{"n_layer": 13, "d_model": 96, "n_experts": 192, "experts_per_token": 3, "d_expert": 32, "d_shared_expert": 64, "activation": "swiglu", "moe_layers": [0, 1, 2, 3, 4, 5, 6, 7, 8, 9, 10, 11, 12], "router_score": "sigmoid", "normalize_top_k": true, "routed_scale": 1.0, "balance_loss": 0.000165, "balance_bias": true, "init_std_router": 0.0189, "lr_router": 0.00125, "n_head": 3, "n_kv_head": 1, "head_dim": 32, "vocab_size": 4096, "norm": "rmsnorm", "norm_place": "pre", "norm_eps": 1e-05, "positions": "rope", "rope_base": 10000.0, "rope_fraction": 1.0, "qk_norm": true, "attn_scale": 0.177, "tie_embeddings": false, "parallel_block": false, "init": "uniform", "init_std_qkv": 0.0795, "init_std_o": 0.0, "init_std_up": 0.0795, "init_std_down": 0.0, "optimizer": "muon_variant", "lr": 0.00601, "lr_mult_o": 1.5, "beta1": 0.93, "lr_head": 0.0121, "warmup_steps": 122, "schedule": "wsd", "decay_fraction": 0.661, "decay_shape": "sqrt", "final_lr_fraction": 0.02, "batch_tokens": [32768, 65536, 98304], "seq_len": 1024, "doc_mask": false, "z_loss": 1e-05, "train_tokens": 457000000, "steps": 7651, "dataset": "wikipedia_en"}
Below are experts of layer 10 (counted from 0) of a mixture-of-experts language model. Rows are named router (the router's row for the expert), gate (a neuron's input weights, with its number), up (a neuron's input weights, with its number), down (a neuron's output weights, with its number) and show model dimensions 0-95. Each number is 500 + 50 x the weight over its row's rms, rounded and kept within 0 to 999. Numbers have three digits each.
After each expert's rows: "raises" lists some tokens whose logits its average output raises strongly, later layers aside; "comes after" lists some tokens at least twice as common just before its tokens as in all text. This comes from a sample of Wikipedia text that the model never trained on. Tokens count by the router's weight.

# expert 42
router:478425543457519522544457487536596516553410514503488554432544520463472465494520474530503586467424409490551470496594515615488482509509500573577555472503508520577462498403474517473609510442509439502440522451514493488578500548446446463522466458441515470447424496596457436521623498390456480534
gate0:573494517489532461499464341430501484486480489429559433522502420530491474514427398473501578422470425468479491601536482531490434509391459547538519467441485519557543517476578500451472431501503531501588500508521471604472492539517528541568567528619485412480479483495487484496475613462428528521
up0:511511472508485528474529560459443556550528614523495439427489517580490463503463571559520349424414450569548479442540532470460506547529540518588533461452420571458515549469528484474614427467407500469426549567494613516599539503493454460468498500463522522473451493424529474544494490502445469508
down0:489527487404535494511542520447597529641388463394571469414514488608532506543503509474476476455484465467598548488470453560460452485444488447509479525408484514513521479474522491401426441545527500463540491502516565456518486477504573563526427454449439477394559473465458497443527550458519556575
raises: "re", "re ", "red ", "er"
comes after: "F", "f", "the ", "Alex", "a ", "Ch"

# expert 4
router:430426515505537525497467415474517462448424583501476517464475476473454328504516432504554533532457443502563471546524510581398522506434469534582542510441427482498452495363440537559540517419433525524494462580564466472481463495504396516509551402454510542481457497482488470439533459466505470457
gate0:492507508570540538393514493510450502488502475446403537488491524516482525563482400531524407536526507532446469452587498547396575509488431552497496518436658496418493454473470497475472570472458486574443511439590455565466490561455512556483579616484470580439490508450537430436515507538475485475
up0:410452420446450573483443388516539518447551514601506502489456551544463384528482429469539491506496498474472473416472557497495621473492503426565430523462563561531537459506525557528550476503496441484429361551445578529455464481521556485500532455480555468529490448452443416517433542537517554506
down0:489422469563498518523583477453469497438470445509578487475591526441500475503477451516547531533518506546534459455505563564504466540433476563492570531547462395484431512507510475408611481477474498526595494452538499583440460501485553550472472474594498501474487533354464551370436503395559475516
raises: "January ", "October ", "February ", "November ", "September ", "May "
comes after: "on ", "| ", ".", "On ", "/ ", ": "

# expert 110
router:488368574505517523534496433528542363530436521541432513474458530477458421551496444595541554505461458513548445515521495534461541557523462483529575523493457483622497508401513510546508517520477468504431472550527480393470461618533439532536479447551579486489504527571415426454564488521567507541
gate0:509495590480487500473558501403453459498483542601462537521482491484527405550403501525515620549457540465617450538494536553472550447509529460530484489399551574482516453466467511499590394467601483536446410496530446458547556570570552467470562517467552523563504455527488553502448507507472492590
up0:409492460452442565515566409585494501559495502514553446436452646541457546519511522440488424489461547436588472439531481500495525531511387415546421521465433476411539520522473531424606524524568397429522451515476560511516504501506520455572521439493504512512467496491522532420468520527575477536
down0:404510539419560557499541518469527457529484451477484500463536463508542447458574418455463529453537606443451577453567430467598498456523559555544460426527560423529563443466493484481526496444495487480549523423539448510501573503531388547467530520484423548511491485434578488439472505375452497597
raises: "″", ":", ",", "°", "} ", "\n"
comes after: "| ", "; ", "(", ": ", "–", "+"

# expert 185
router:453432569484552549535452439477472432488473535466491542466495554444478390490530447591589469519445473432606435534583525504364473553459430438515556463515504485589508484413502531542553513456509455516477460526569422481475516503509373575553503452482613541520511529558477509493540451504496510461
gate1:506475478510515510471473445559481485477511508505485438509427512484499501487503449492488467571529484480587373493475496475408498503522357577505607556500593461441444505463375578438504573527556434549447461523496461448497534446504543573489386522531443507496404476442480581474532463447483453419
up1:508524479502485460590518511467533451566587448547480484504410516474503459471624524595325555486552500488508532495482484533489474428472426538522552507528495421427539465520455566479510484526512513549654472505520441441500475515520446412503433573483439503549542443418482402467557477515510493504
down1:451483542500541547406403504479489546421483439481499510442546414524475476566455430435561412510580500429551471399525464485515498516399509497468471504542545425482504577444559448447387566521482503485530518562482530570469441486429519445545498413435444492428563525547417448470565528543470495534
raises: ", ", "N", "-"
comes after: "201", "200", "202", "199", "198", "197"

# expert 8
router:445443556512528574554517549534524388516525534462520504495428508471482397503520436538581565512435413479585462488501452583475509548533425534569575487556441434610491437467533526510561509374488455498464488528544463500487488549507449594564466441525522534497471593562500524459550506401487461452
gate0:525412492520483509418558572503532494516504547474440605622589531561480588534463558500450529520602475423509510526496547589469443571516507456512448487474485436511526453451381541516604561485508512524474483508517554639490524459549489492558479505410526514475405480498583460456516510535461480532
up0:455547404491418515534470490505524506547465451573480478499438478526450492610580558435540518572535620422492520499478436494534403458524574468493515476609509430585439461500579513494516416543473517474539558564495486544513524484525400446556517519517470555489555600498553452450494518615520458507
down0:447561387501465455551509483496463511525485519507474507501478505545504534490555444467453480483372571539483516583486441389414472594588453415517511548459488450509534532479619469473460457494455441419497448431443551532464454480513471462547480532509473514523601539463525610518560468618479523562
raises: ". ", "\n", "; ", ": ", "8"
comes after: ".", ",", "°", "6", "9", "7"